config.yaml
n_layer: 10
n_experts: 32
d_expert: 64
d_shared_expert: 0
router_score: "sigmoid"
normalize_top_k: true
routed_scale: 2.5
norm: "rmsnorm"
norm_eps: 1e-06
Below are experts of layer 4 (counted from 0) of a mixture-of-experts language model. Rows are named router (the router's row for the expert), down (a neuron's output weights, with its number) and show model dimensions 0-127. Each number is 128 + 24 x the weight over its row's rms, rounded and kept within 0 to 255. Numbers have three digits each.
Before each expert's rows: a language model's description of what the expert responds to. This comes from a sample of Wikipedia text that the model never trained on.

# expert 13
What it handles: Opening syllables of words and surnames after a space, especially prefixes like con, pro, dis, and capitalized starts like Pe, Cha.
router:095110157128147145115128107169121071114181124161101155087116159131151121098104130084126097122122099161134154089126152087089096109100135124130170098099111134122142089139129130127138130104123108110144125084143097124139135099140107147139103093118136121139092131185090139143109126146133133161156114140105099100072131154156102122135138110090110178121142121156129099103105146123148130128168
down18:146133148204149116136150140092149131146108110113114124150115109108079100120124131168156131122073120101087155120158134142113157122088097092107133102115171147144152100143096091134144102140113125144092156155161135160144103142095173165103153115102153151110080131089127159150146113145121104121134129112145112137105141120136154122128178136141142144139145082138126143083088125135117128128101
down19:107111138114119131100104103138097121113108128082107121171168126147130137151160159101157143111138164142143097077108113141138107136109129172120098095141115133113120174111079149122093099145125162105134097145122129142154138118112108138148171096119139122138107165075104154122162134104121145126136147169130147133135128143121128154108101133068084118156100158099139129119143100144130065174155
down20:099121127149133127114147095126120103156128119130113139141120154110165153122162105148137102115149129069174147185163142087116083130135142135124133137111091123136189156133085102162134135142146125109087115160121140102136144120068088096153129146156082127111136114100110127149108136118132138151141145087096087111114136131136116093098133152150167105121122167113081138132153125138149120115077
down21:088107161137080140133112128161126177098110135137144131180149129102110096096107143118174168125123141127098150123115135108118126166137126191116128163124127097121152126157159145117112102188095105123072109099151115128093136118140106107134142053148115108138133139106108132147098103115131144149121124122136177159114109132137142117116117082146103123099087115114168143114140131107118157134146
down22:154117126150179128143145148119106092142130150124075110100143164126146149130151077137175130158125140099097083142153102137129115149149157115153168122130114102163106073116107124134122126124097143119100183121135123144112120132108108113157109120153115113136141112128089091130096060116112162099125091162106141141129162121149112170117113093121111136152098148129094124144118163147116139138181
down23:094125123111140149121153093096156082134153132102106114110124120107103114156091106140103127095109159093084151189129119086182151065095148125114100138147103112134125139136098162103123162152127148147146153126153112134139117141100104139131116117135105089145121126141104127116117108144128126106105090098135155165130102143151155111137127076163099137137110147081163138126152175085124126134147
down24:111137176130136135112116105129105112108151136082147140150105086133144131147095101142133140116147127107124153134101127140126126165121084127131175123134099137142121090114138150112127123112120131100146107123121112094124086072135109123154164178103130151166134144109109097077144160147130159156098095144121110201147170146091123121141080149134163113113123108177111133159128136076143135101136
down25:172206107125127100115171124098141117100135136141110100113168131175128121105149126114116110113130166163113139124098120124141131120171136132123105146145114144121157171120148102140123132141115144152129124168106149146135119065141118094119098146122145130090181114113106091108117148086124120128142123141115089133136152115094091137138089112089151130120129158132140044094137122103108151142135
down26:161170109118129163084127121091170112132101117104093152133106087129120117153157113120148122096125124115136098158164142152100098156112136142148160118133083108123146172127113111141123157129154115134131163095118105130154116138110099134099169132027126149155144130126111125129128104116098073152127127125114122149134130158170129147124099161120139146099170131144081099151120133124140138111158
down27:088122152124174099115130125147113096100091179136150088142105142099103175137163126126119102087118150125121099087127168160142107111139111117088129105081105117105079146119151116094114109130131121110108111115129129158104107124129140101101151117161163122154117134105103120131105088163127111122111084101101133198161115122127095117124133135115117119163105158122114113142144153114172119160161
down28:137122111156106103102158125113132092155165136117163135108112151124146137073100155121136176103145153100106105111158138141155153118111099108163152164136136085149094075123127079121086123110121099123152144125135115141157154171089099128099139129129142109102116145108136117127133153107139112132128120100120145109101128067113128180149116104117111096133145122138146157088124098177151095083123
down29:107108127109179125116146120106122109127117140146099104121081156127105107138113138120139126101136136146152101124141108134150151071164102142190141130105127104093148166116113094133089142108154156115132127132190117139175110115195130118135137080138133130154120172127154106151118121164167124098126134126151124120125147129108210087106118146150138117086126103110119116121122099104115130114109
down30:106120172144083145152183142108147112104135123127128124145074150125142137105139200097159124117139144141106171094115110125139131114124118140121137149162147152109131103121145158167103125099104091147144117148158197155133196146116113111131111121133148128131118132126127138122107120103145147144140098172101120124157110130100130106116139114145089091103151089110133139136124131205112145108145
down31:165153131191160161088146113163113113115139112116122157121151155126102099125121135132153094133151141124139159154124103138142135116129146165094115119155150123123101167090161112083100136142106142143130112142106126067111122052127102133146123114102101105120143108107146131083137163106107136148128146132088144156133108092101145127117129114147094105099172160115131149107156139149082171122114
down32:159135140149107165142115137125135120126084120094132132119121142152110143163127134139121147160088170114119147159105161110099179084118123144136156135128103111173120117153076120130091176117111104114151145120140132129141127140113136122110126077127063102133110140152131182112135103130136109141063117153108124123132140156095104122106111088145133134128116084115097167180112147101125084111152
down33:130198148146130166174161130122143088097147142123114131133139136151137131116096126141129117127122102160111141124144146133137119159118092130154131145117107095142138156122137089134126100150156079108111066083149128115101115087024157166110149147113116103125137137091157131152137141130114108126143142104130129139157121149091136086162129107151095116095110117125135116133115113157130163149126
down34:124138155108178147136133121110124138144138170116108134176137138160080149105132094110146163128131135098073112151139159140127116136155119139093120172109085134115106179108121171093139112114128176099137121125118164128096142094139108114143138120162121121108165133124150124133113162104151143123153139093092095141161144081129135146164125117127103113111158176160135144117112089166156118175137
down35:131100157150103108125101127104137097124120092090113144115146111155179173129137123161101141114150141090125115141113131092171142111135155170150089146120118124142126159128156123145133130131160182168159111156141097139117111128096125120149174093149147154126155117117120108104093129177115119118143127106166131185120105076119099104090135090127132140106133135126077103146130162151103092139108
down36:151130177136160147099095104113164117152166141141136107148145133101173130098090159124133148100158157133125118106079143084151142107142143145124126136108093135124129142074137163111133132135155148138175124164192129137126179124127140102116134196162133141101143143083140116081161119108120149121109151120116113128128161119077143156135108123123107127161102108127146114117121107109112123123168
down37:134119145161145169118144087130145117107151155136116126110121135098108082119076175098159102137127136112121152175145173150090072101104112194130149120146130098126161163139139130118101135132139097117097168134114137127157158143121097116156122121122148101140134122129127130136107119162095122126134136128104149142130083146126119130129071143159153096105173160162118151115136147169132128134179
down38:138154148120158162150130106147150113102129135171146089120179146156125141131135148133126160150135148091111122156120140134133146145188132081142112125128108102133134115124160094136125107117133101085106147175070126142144092112108098135147101107110092106139123141124144103083137117052143124119139113127111119149111191143137155156142071121146116116112108167141131117175128148109123115113098
down39:168093149151108111128129131086126102135133135125147127132144094159151097124146150134128145167136146099110165136085166145144143092116127152139137098149129150112096135135094147166138123143117144132146117119104133132140133128121152097145101139089135157151139145146156140086156090111129172140106151175136159165177112088132057115107104129118084104126128168108129134185162155163137121088132
down40:108145136122123107139145132150082079160130099149130092124134159162177128164159149114129171149136150127136146126123162159151172143114117143132118150134162147114153094122144102116161105155150133116132126136101157078073126108123102121148112104135157129146107111131126162178116078151119138093146175156114096123132112119117130113121129096119092122130117102095070143138181124080117105120117
down41:101122171162112161139141119120128130110093145143093099105153169126156118138111137109118139094139182108145150131081155163129131154126128131146149137136140128100078169136120119127156159140168131135106152165157136132120137127119139067144157103118180177098107116110144108136130143145127151128091097156165159128132155156122111070138089104106152120118124147175108124106115142124085151129096
down42:146109115162139133146156132076162137127130155138116109097174166116157141153181122106140115185151134104150187126143107138150116181108124139138130138106128119140168143128136109136157101102141151144140165119137144132146143137144146066155114103087149103161150115102161114156117127126097149124129065150175117096128144128104117112102102093151150111109110108129136112128160120104121078129134
down43:129130123138131122115107118146126132127136123101085159112144143126111149129071146142132148124100133148084124166110107138129124159150093100125106129177119112092134157156141089121109120105093079195141120097089107106127123124109112144165161131130157149079172107122151116103148105100148155140110101123142144129127159142116165161094165186100179087150100137136095112129145141123139128106138
down44:122124130129167105121148076123123108111171134184120138108136156168083100129132154109137121140193112140129161137136132123126088118204149120172133131126134156119133137105127112165131114113121115125141130135162136123091127125140102119078132131140130138085094137151182167150122129129133138148113121157072131118123134147118096177148146094088090099150127106155135116140096142121150124170102
down45:103115095101152151071111109113098117172154114108071134128132125144117110174144147099144134102185105137118159137128111099179125140137071119131160109157149123175153145129092151109113109145143103140136135104128117112118102125174102137141182098114120152104161115122147148114073111148116098143110150119160149119166163109183126153150114130154138141128122141142091133129139124116117135114124
down46:099121100098099145127144148145144099129128154100144124124136122182135115138162150135104121128156108152146120109131114135143165120159134100148154123186183100107161116130126119118068098141093128129144110099159123098094139092100095137148141144186112096143145111137152112092117087101160106118120138137085106170138135124159121135101143121116140111162153127131155186146107102163171134129121
down47:131103113117153102125133101117156104117149085111173100120144132140108137142135133106098122115159117146123141143164106118106080066106093123129086138159131177102118095140180094141128129093116129090168073137096163122118114101103146103122144154128115123110145138098088144113143172137083174125139140110112102104143170143129161140099126123139148112108109145109175133118124113164097110143132
down48:110150165193121149134112104134140118119108131096152125137136143098102107134125122133135096109181172146173129112114140100116143119114114114136121130120108157097138113137119145151138123110127144100146108143143110180106124155136115154151148123142121096103154136125193118146147149119165189138139149056105159159119123104108081149135172060102113127111093132129100097139121130116142130150104
down49:141159135106160132103201116141130078115141104095108124120155148144122141100171147148125118130126108165158148134124167085145127131131130157104166145063137161143102120091110123102125085149133093091134107107168126151129095091106160105141137105137115124157133111100106134129158121135093153143154119169111119160102097151170111144107074134117103089112146106134145132121126117140139156148136
down50:170121148117115124086150130145144094096144130121115121166133098152136121102117133117115130133140094150117135136107156128119171111145192134157097145156173139154121133159094150085128137095133146145144124135123147112140175104123120082137098117157191111129154150092167126140131146124104121116106118126099088091117143137141158089131166096060118119131137131116154137157120124168153177137097
down51:136114107186165119105118106098133095153145154138135124145115145135144155124123120118141117162085142074129164105181146121096134129089133111127109113093133146148149101091156129130085110149060136142131137136127133129126102123141186108067136136090086139176135143130154095122112139129106110127106090121107127120127143124168122122102148119144108188140122132141083136097116112155151136117092
down52:178120104127134109150135152162120173150148103129149113141131142121163127121121196132119132157180118122145128119138117092133125143151132128140144114144132095130179133174100136135156129099153144128129145151124130090094080166131169108150147143114110128111105126087143088118119098119106118131117159155108112105116122166130122105073118106124109150034142114121127131128162112131076122135104

# expert 15
What it handles: First piece of a word, usually capitalized, starting a name or term after a space, e.g. "Na"omi, "Lo"s Angeles, "Con"servation, "Su"ccess.
router:070163149134148152131132081120080125137143145138139133124135174095160167158135120110061108101088138133137139107127129114125134157105132105122147133135143088100139092140152120123162135132134146152156144084118092113134148076105130145132142109154149148126079128093120166190139122134089097142112129152118144124101131109110114115146156091146073143106096140141137107097113109099123122127096
down18:119163157153104113083097145100106187108117123061174131146152121119113129147126124129116140095155120092118110142091114107122163130145145112145151147126160118118117137095156106169144104144156117079126093137155125122111098073129107163128121137116127156096130100133137100131106135079118139152150179150104119137139142149160132131123106116138129111093137141089156059095117111157138150136124
down19:138104132139078175131157122155120100114147155101161105180119137123167099108118135152115138136108126137123078164136127122120107095109164124133147153128165097090133151129160110128119118152144141148145146121174129157126142104097168128134180110139118127148102114141118111092146161102128115170146121125084100152118151093154114138146080083143126120116056153136106115144131110168123149092115
down20:164133137127118102165133118134130123114154127122126128128107149170110123116163144133130128126125165080103143130099089115125111127172105141115098104114153157127095128131112127090094121142132093121122125127116124147089105093121151094117066130184094121094174145131119091117119206161118098171146136113139126092164121095144144152155099114095109102156128122124137179130104087133150127148105
down21:117098165161141106123143130175140133178118105120134118114147099084156093101170139140106147113167151116134130140136156113166119162162107139173097151119119161132131129128143131148110153147117090137095156150163142112180093155154158153125113112093117108150156110100161139135152163161116084118138102142081130148129121130171118144125086124149141114145101152106129127121182163139132139164131
down22:139107134140127120108116154130097085102141099104127096063122137125166125136132109124142124158186188091119138138173144134158143111121135167120124140081145170135136154133107132102145174111112168149130117133076109143128166116113155132134126161089117094124127145079160111119124129103093122115148111161124173136135166111155112106138177135128113125115133112145126111171137108082127117159120
down23:091120121091148139134090102095097100138124165130150092137153152181128150120119157127115129108139135059107136128094121067164116160169152083170123136110132147170111107129128107108128105149122166118126139113146099119148124119128095145159103098095133121107188136135089126131115062117107122120106117136136128136131150110132113143142103073127108161105112137127134154135112117159112101107156
down24:129184135142089161135149142127146134126160104126128151129122134118136154159182171108132128086119125105098174161147120128087119114145123124147110104110147125109171123130129142112134131119139144134129166137124121119099128108157080167121170125145084124113178144155105124111130145120091144134138137121131099134181177141147103129129144107113173079167077149123130118131136181131144146113186
down25:130093113115155130152133166148103140117115142167088131189167099161138140110170133134102135113122165148084096121108140093064130135162120171134164145139082163134111129148137135117144104142120177141096160147164143132143179088113083165124135119107123139129114106082118118129118106106117158161173097138109130145142109149117134123100130146118104115150121136124133146132156158124118127111168
down26:076138134142123132129164103129097104125147178124085102103091147128132138150146151123119117143139120088118079106117144134137122093144156112130121168158134127101099134127118140111137150113188070135118131104123098158128133074088138144131144129095139095103144126161105118149104094154136133109157126116132136108116138112080087077108135081166126113099141149124138113098118185161138098131123
down27:107128069155097083150134129124097171116139094131124129147120128106083113086121099138125092147138134140117107093115110099144107136137129110169147096150128147102165131073114093141094099097170134090154148109119145101097099101118121125119118081112128139095139143103123124106172101121117129181124057141121108141125106119138105125120140131104134099098127093119158099157109126126084146125118
down28:085177168167121153111134111166120148157140168115143142132102133110121156153094112108085156156107166169126119106129125142133142129136137148114115178174171139108113118149156146095126129127129097085149145107117122135138120071101096126142150109136120099166149114178102121137156095135109115133123168114133140149107132134148140122114145135152111163106118119068067121141100128138142144089141
down29:147131128121168157129136136122124111123131145136145122146114124099072126107175199107121134091086148152114120132172109107108173142099169137125125096130162140135105132166109119151097151090127196111101074153145135087139124130169125116125135144093085119090121110127127113140067112128138129135158145121135127130118124113129108152119125138183101145162135101114095114111125089121128131094127
down30:115108093102123110130169135137158143121125128090070113122145134098160179133147091148158125173142112094132140123128146153171128146143159131120156142154133117155092178161074123142125166173085122145112140106125169145155082132134152083081164146137117123139099125155106106155106169174149113143111126136117117127130113131140132135103100119105141134145111132113118121162149111078115142135107
down31:110134152106108143166141096152143126078119160090093109144141129138092150146136112145124073099139115098187121133127145141143107112087106146129120118178108154084171143173115124089158104085139101157133132130119100151103127159147100128160120118078151120113118152140126155111109105116162125155145170149111082123117137099172125108146141132144136114135144132107078127110160124108122091141134
down32:116139139095109133119115096108098119122111151143164132127114183114138124169147119149102130122149128082143165111103132147153098148106107119183161139140135141130107089117121146085173145160167106097077150083145105080151125153111111132113119123116113131075110100154157160121087089122079106125152113144126145123123125154070125109086135117131097157098130126125135116125104102125121156146140
down33:135162193134145132101134139101138112154123158121110110095142131163163104111144204106122096102132145161121151088147153116099125126134102144112143127169130138140149140121129135160095156119133178183111125122088165126094085137125138115131149118138132146106141123112160149117164188154142119169163120113113149115126105148132148174168128129131143122108146156140089084128127103119111144141158
down34:113113122096140096123121112139128126117146160140084067137144192143091164126117123119111139193146109105133093110140127116163124127122105131140130114119125092094164114148154126114161135169151110139108117138152081129136184119138174154138141155127152095084106139139158127101101112110175158099112145128154065115137142123136120106116106135119138099129117150171130154115129130153155175143133
down35:147162127155116135121127135100108098065160142129069126162099111122097116141157143099129113129124114143113098124175154101128113124121129132163117126128166113149131112148136103091149120123172110109129104111135164122140105117131197107110104119111138139171191148117116099170179168130133142136132124134148154144150108101093105096146147152149103084114170107145160120116132131124082137145124
down36:152178090172116115090129138110138145142109164087180109106119156126114146110138112112132177106124125145141131138156119147103111138098096094134145122124114172129104162116072118100161135152127128075154079123101128120141147137115112154153111135129113125172118159182117125141131127169129129135091120149122085105129126151078156161125123158156117134104152108159136157142161137131132139175111
down37:133164138139089122118126104113105120147105156149138111161130107097114125128142133130112110145117119166128093140090130171123134153186095139108144118131169112156160185091105109113132108117124143144140113101151122116137149120099130116105119150171133105156126140142127123162168126144085158088129122132120102160142141076077061167123075155140131190127086131143143118139118130143107122127112
down38:130120115105135143137113137123161139131118130139163123143140158146150088110133134100110117091075108111128181157112148140120156139089154107152108146134092089124132114125085087149180111143178117143156126085079115125134121136143087146118119083101098106141122110143168122112174084117130149130097142120112105123110125124105158119128198117140123104165122116119104123128109102186148124109104
down39:109143161118169136097131147142094123125124106144119132137079131126140147132133140191121084137141103123107174146124129094126150139151122151097148103182140142130139119135122135110108121198114161166200106169082142115168110165106136147124184115119135094126088163144126125096132131112157095127159123153143114148122108140104135134130157125132132094099086138086148115099130129124117141134119
down40:137078123195152204124107152071127163106147148161139138101117153153140138138111158128162143140129129138113150140185157135115140118115153132140151121156151123099137155143134142124109149135130148109086155121125138168133133152187094165108135155152130171149127137160163111149139101093150114130134127124097109137127070160145132110136109139117125133119146128153108108131167141113080149129106
down41:130174140167131137083149138105127108091149134103113139086109142138121134134144192154110105135091153141133146109120150123131149127118136087164100090133130104101171167076069091086123149110113122124154095123132146120102148123105130099198106122145132108136124142158141169187098090125138132122108115119099116155163116117134137130130114118107131123131158126164136129099102143135109146155155
down42:120149148124131103141119137083152154083122150084116116106155109141159153108107092135100127143153154139164129105182114138104121106147104123186083092159130149133129165123152156110135130113146135129091135108143140122133145133094115129123124118106131094139140067129108131113185164158167107082094107141125125117164087092119131137119126107121164125124109132112087112152098088101163136124163
down43:136137177149161126162127095092124170142162108131109127137143118103112168122112141121154090119154157169142119137072149096072083086149126163154153102116089134162099094092110157134117106145126113130125136108189139079086126166119099135139090117142126137142142117139078135129125087113122133145124112149145124125132120159119124131130139143124108126153088158157106100083132128135142131124108
down44:150101141140149086133099154173108129125160100134152109140124126155134115099116138150194135103136141157149086140124121153116153130120125164117134098127108106166142126132124095134134122158102134122133155109111111106146088124149171123123124129064227104141125104110126121131093113163132124115161160109117120137154091100142126088155128099162128144150116150149116144138098164117112126113080
down45:160145117128099139115128147114117124104142150145136169101154109134153128096111105121133129088115138126131134124131144161131136079135110125109162108158103107103131179141137135183174137132124116121093095173155125138125125135151150120101146110112153143119193096152111151085107151167110156172118122105107156125086089102100127121132120180102122145104099113091078141082137146121084120135140
down46:170107165098121120136093107122115143092113093144091136118166112145145143124130128134151138153165134142163118154126142143115112091103105102120096102128076145089084137138115136146168107122115141121136110111093149133111112162134088115115125150149104118128151169166126153131141152149135047136111111143092135146146106163143181090147093103136152125138148108149159155138133182123098146117100
down47:116124108160148104144103107163134123127099134145089122145122105162106096130146109116061120128127184092123180148179131126110114152106122162136123126158113164134128133149124087161131125144132125098157143151147090118154149125125161093125107123064148132148165101145152153102164111101092120151155158155141147119104142111148114121142106137121143068104119073104142121120126138137112138090146
down48:147106132191195119108145156123115081196097107151103129106138110144116127130141139121103156081130128138157125124144120139143099165137121104138149118124130189131157116149099156104109099136094140119155144191144111101100128135111122121138109171141153098158158143112090141149120088130135182142128167125127134117133165124120135123114144128131116150093128121133118111124125149125126203123132
down49:137125124137099137134171132098132134131141144144153098122154174170138099164120142144142121123136179154111163106108141119139123152127081112156137140067106089143118120089146129134120152160154126114080076075154150145152110140093126139109133117130129101103155124082128079129110136117131122120113133124128116120153164092169156129143112080152101117180143142150136131138128058110132141108117
down50:114088114092156137114126116099145151169123153095122139134137148114108136134135129075103146163147122115127113129120136115184172147188143113158119097101145155145084081133104104148131144095126090113132108162116149164134164144161092112143110105116146144131133140141154114148135111110153131069088160104139145143096150141083142143105132147115126168091094093155149123083134132120147112145134
down51:145109084105126118142146178145138106190082131122169090119135127138148145153128094085130115123106114126117105094117118102177126127119132153135129102122189089114133123136164143121111097116103125118147155119102142091076096103156099135126149131134162114142109099167109092122170148113139125072120129129113116161170108102159124075120142153115134149165153158103118116119113119127109119147125
down52:121126116127145155100125136105140111136190135109168129131104117110098062146140112129126113126136141149124119111138127130106138116089128127136052174089109099138123098119151105112118125141118155110140145125124107082117069096147128086150121131118104125138123105164127143130132130115092147147080152133130109123133153145083121060169122129180106144105096177085151133136121107159117143128133

# expert 5
What it handles: Capital letters and middle pieces of acronyms and foreign names, especially in tables, such as FW, DELSUTH, TTT, Azer-ba-ijan.
router:126127100167161141077120167105130103178091160160140108114133122162133135179068120106159108127123150108184108182118096135149145140119107106122113146096156143117141162099108144133112132138121194098105119085128123122126126114124135145143136131107154137123149140165135167151111153092110095113100104100156099139126143109150172143161110165146134115153106116133116102151133142153149131146119
down1:137166127139121152078098127135104122122101171119107112142130138100108104138112137119138093137071091140123128163194112144172110117139153126111128155144109128126156134180142136138115136081121125115148137096130139119133079196095118117139076121119110166114108098130118123128135082123156159126150099122108092124083149159100093123135146116126118140090156112144146119151128112121080156155143
down2:162100141111133148149130159115130123143142144162096092128116156125136140155069177112148121107140145172074181163147132128113140141124130115111162168136121171142126139173147091133128138158136170083133163138189141145097125118124103127146132139104121134134090122158145162172167163126148084137129124078116115145139113125129124109129111070132140148148109157130109108112098114136124156122117
down3:101078099132097147147156112137115090119130094159118121148089148113122105130139157103119128099091156180132117165177121130161112129153163120094138147143127163094147128132139103119124145146148122140126152125133092100097079095137115180172102121128158119106132157156116105099107108152178109147157138118157111150150087099130122084127115102139147106129154166121102136103102103105160109124138
down4:101121138086168144130117127096112103167129110098081124112111142130145100138112140120118126095149096086150135158148113136128108164099100155128136135167109145113141165143099129074121151147135175163091149146142105123098176132142138093124126107104070148170167095146113154095114157108100131082118147119162081104103154134133141146116145130119134166134126135087086095131117132116121124119121
down5:147137110109095103116152145139140113095132101158156100123185110138125182126113145123127093118179115125138171158138117120131111131125128143172113096133103102158145115142132142093109129129166125161133146141102158177127125094099117170122121119150141083110122151157103100104080091126141102118109175145096139147148130126105135155123077143086126096149113148127071092157158105122122122125105
down6:123123183180113132111146142165124110131137112163138143156158174161100150173122159101106166124137121124110119129146136154121104116121112139161152154116106134125151107166138104162142180154145124112158073126123130104113145088114137144125166106114151136152160120111147106130133129125096123113190106134142127155107135129139095142082151095129140159108117113129135116093122146148119086204104
down7:166088127109134143159134112162136125118148119145103100118110097158098092130104139186177095144141127105108113139109136079143138133133152145108097117124167183167121120153146184088123133137121139121087138126112093145101160101114159124090116138133109125111139129145163102135123178095122156147129150080108150117125099127138094168127121099140155148126130130105144108109142175104111121161165
down8:125095097112153157140152138149087132145114099116098154070134130131132125109105166130092153122149101123110119141119142113155125139094147151101126162120138165131132099127161164057115118094142078117090127122140151159110150140188126142157123158133138130143136116157141138105121141148123116118142106144138154108126162142148046125139103136123116119145165161166121109113105136131093160076111
down9:123155125132097138079102137156141097121101145141148098161137107117146116161096148145123130071127150153122116113093151170164061138110137132122103125157142123123096112106101117131167117096134111121116144123110160111126120144135160129164128146112132153145100108105080099157171108094117116157146132128127141149120117085154190115147125119112116118109118132125092156141100154135133101077196
down10:125108116141146165087142162133112075151135128153168141139089145173112118133102142093134119135150110121116166149194176133163169141128172106130116067143177147137151154131132158110161134138113127125145142152129128103133120161144146100110159172141142108077160093136089126127111166118114116089114125143118129138144130130145131134136086112121139134129123143176103131138104102120092154144160
down11:129162167105140112127160158110066135100136137127133132133130123156131150112094118078149129134151124076146100158174169146117086134135108160107138101122124113131148183146138174132109138150160129150133129124076124139148111120130133123140117133095114117160109127113133122114163149154099140126158105135105121135133119075155130156093118126146142170163124121114058151166102122139084143124174
down12:112129131127110129148165139094108148132099105156115180116173121144170096133094127125158169128148128136098144118169118147130147116158144150105115189106076132168073153107131127116093103131165141126105100134119134169139091121080132132114137171146117105104094091129098142153133128144118141159140117117135126136158104087134170124132096111114148158096108160105124083163150119111113128120128
down13:143177082144102140138098141104118146119187155102128100135115083109148155131135122141188131139114161136151104137109122150129103151140157128135106135158089150087136147149134104110180144117158112073132126114134135119136150136094143125136149088128084129127110109146115134171117115136156105111130141125045102134103151122161107101143087095168100144134127127099150104118119131108138139097108
down14:117101113163106129151107142102142114133107155114085128142124174144123107153147114130126113142196138103155164147119123125145120144099082101121112091148145136164161148122095138125119098119100116135145127182121084156090115124129148133127167132179160131171128199154137083127116154137116132159140121166114145135120161162136137132157077118141126165144139130143178121137135121132140158146105
down15:106153112126145125128105099152134143104126147089111142146165133118139127117115138088131169104158117134096178161136104111102131138110140157154123132090097107122088128174136173122123131095181114111112108125147128148177099136142116178120137128163130148130127173128139111167163148139140162145117127113127116129109134149098151143085052170155153135102164126140134086115093105131105116126097
down16:146175096157137162133132135116166117147132106154136133125116155167107152143124136185204122112131134112117125080082132157102127139156125141074118115163111123138148166150109070140141162180114093179126103115092134145106156126132105125139130135132098161094143127137148132134171110161134109106111123170120140145122138112117178125145110106119147110103097147113082155126138120140130117121123
down17:156126115124157151154142082116137118155108195142156169098159151122118103145129133152099113159125126106113135177125156115107153165141115151148127129122117099103119079106135143102128150120161087111109189102150080145133128108140104133094141166173131150148154143164118123108159129152143139076104086153151135110130143127099123131112145104136137115127158127078100111146085109124160131120108
down18:128128118109159127143102149147106149145116122082110159142164164098070149124163135138096098111126107103105167127137183112144116117156157180184144153170074132146142138147127098109097140121146114129097161185144135119113128159109119135160125100121155137118114089083142177092140168143133160155135121108112134137154148132112116123093116116135159106127135116133104135113090159133138130117136
down19:100136102171124145080131139101135129140124137117155087151195111103113156151098122149133134114107126117141138129121148155132148109110146084150153129166129160101133114122138071137149106097166130114127122156126114116129106161113122142061138150147165146147155109146144185115112144171176093159105139174116133156173129101115096124147114127133152141138130139139140141079153145098136117093119
down20:137099130077141151141087127133120116106142124101108096137126132149122133147183144078144098124118154137134113122141080112155109163175153127087163157161148126122137150149096136146085167103136133121127102140134148101120133162120081100119145096133132130125124143104168145095114084136189139157095105162120170113155131138127155140086161153109093119136100107147109184130142137128127118129147
down21:176124150133110121149108150146109071157097138149114135145117142168168134155081080139128086160146170104135146116095126127111118104146129118161126164125117121159114156154118123095123123131173081152145099137118118139096118180111074133090113125111140123116142137159106112125137097162127123142096144121113135117148091106129163146081136100168100148120146136119152122102128184151146098123149
down22:116134155097127108109134115114167143107138077109115139176135111141145154135133143177101116164165116135127139155131139140157127110142109199128141115161073160115121120112091111127115123123132141157112097128158138060133175140162130153147106098114102098095132098118120152155086143137143099089113091130153130167125084133098145125168141124142099145085138123143130163149132136120099141106117
down23:120117113143096136091131124115177106172150093119159116104149133149121131135149145089107119134094129150151130130120150119120117138056110164104152075153110126136107101132098112126143119125132121178145100129093134149144090124116187112135159112101127134130090139115082167113161133120140141127131124149123134141136176111167154110172144138099098131147104139134163184158175131155138132154097
down24:137135152133145136115145147128134119094139109113108113130096140146185135122119140132145114147141136116087112141174220112104105115127142159159113077115119119167121113107137142111143155151131118113149119153152110126126118111103158101103152120119096142145114133123105135168128143199149135135118056125135094175083128121121157157097079115131138133132157131126101133162114109123120086169140
down25:100122121135168170120124173173132088103148115116106103160142120138150160116172137120123095150147170115139124168138154111152091184157101115109127135099120136090161193111143111141120160124088105128139135144094138117131131130107148069111125112154117142111101143102119131142100113137103121170142119123103168129089095103160178116140163133126154107110107118128117130123113156116129162165116
down26:117157157130095109163136157120131147128068127100118100094124139129139149131155154124152097166135111146125131152132068106144134119153148144138160137137099106153147151128122071161130122124130172168149122096115117135156125126131123130104128132102115108129171106104138145102104154133129101110158163129159110164150147156148115122102132121075098116152134114124125112184206114096167125123170
down27:132184172118167120108186123091139123099123138135067115174123105079104113085106126099162167099104109135126118156130135098151121118129143108129131115135106121141101131119093183144152134127132156144107150105119124105140137105158116117113147143101130118141165125163137145112114116142156109135124157109116139111125165136094166144100145125066149095133159142117153127187101105109092107122124
down28:146152111119123090111109133116136137101127133157127092156145123122098126141123141152170123139131149140148093148141172148156123107072128144156127111164117120135100102123177112120129129091113108167154138149136139104127135093106098125142166112102141101151121085149077161155091132125180104083089133142094147141164111145119144175121144134115106138158096095129143073178113106116134129092130
down29:148091152160162148146177137085125123086151112129105138132106144125114144126149092161128121105120117136140119098117147177121084076109130149149138131148185125168131143130126169097143160124108106142139152159172180153133126119130135134167143137117138119158107109141117123120125102161157152143094152164073139152147159120143141166137163094175106136147084131128131123147108140146122086123117
down30:106104145098125103114130144175119085105130128111090105148149136150121125154130069161140114132159129157153145161114140161102151121090113116155135099101131096140123155134124157107143149139103153087110139132110106110092125051095137125128125088116119149143144086132157066148135102140124126141164142143142160138092087111105101113111117137098131139105104117126128100120139094168118096175150
down31:119133160164158134140129122129145111144162119149134094156093093133126155152094163106109121116148154112097140065138108120081145128147145118155105138115137143126165112151147132124108135105124095105118151131157152113123149077152149077149110139126121117130166102160160139115106118136136137140162138100155165164169198118120108115108103145151107135170136125091129119147140117177129095166173
down32:162172151097101149101123135114141106130175148110114122123129115115139142108134159094172125119160128119107142122065131098156135094148131177120074151154178133108133148137083109090175150120168133120121090151087122119134134124103107113129086119108148081111118114096104126115129139097120091111154112093171098130122132117096117108143104158130131124122140153135131120124104121140107155183164
down33:135083185170195100119141094159134100129093109141126109129128134157115109057135143092116137119136125121088143142157131099147147085127121142139096131129146140160130128116094140118111116111123137113154143119145140136110167118128084113180129123098116132121170149125138126090157097122105109163111114121122163105164126121168106087107140116120089111091120115061130112140148146153114147149134
down34:135134141141097126110112102102171096086148167142172119104174129156142115124143129109135168134156096156131142140146120120078173143168084125138144126126130114128148109075118146130089131158141143118143158083152153140126142164101128116128157099138104107089109112110137133121097109138139114101145090135137147145137145111130167131105147158101093148124085130081096149080091132115113106176142
down35:120112129118081122129169115115074108096093138103159127139127138128160131140122155160130136155092132094094173169104141096131134164156151119140147113145097112141116120123118162130095104087141132145140114142188095153152185108152112102072090111130109114159102115123142148132112091067144142107123151107126103102118135124128163114146096118157162141112122095129117133134140168096125133113146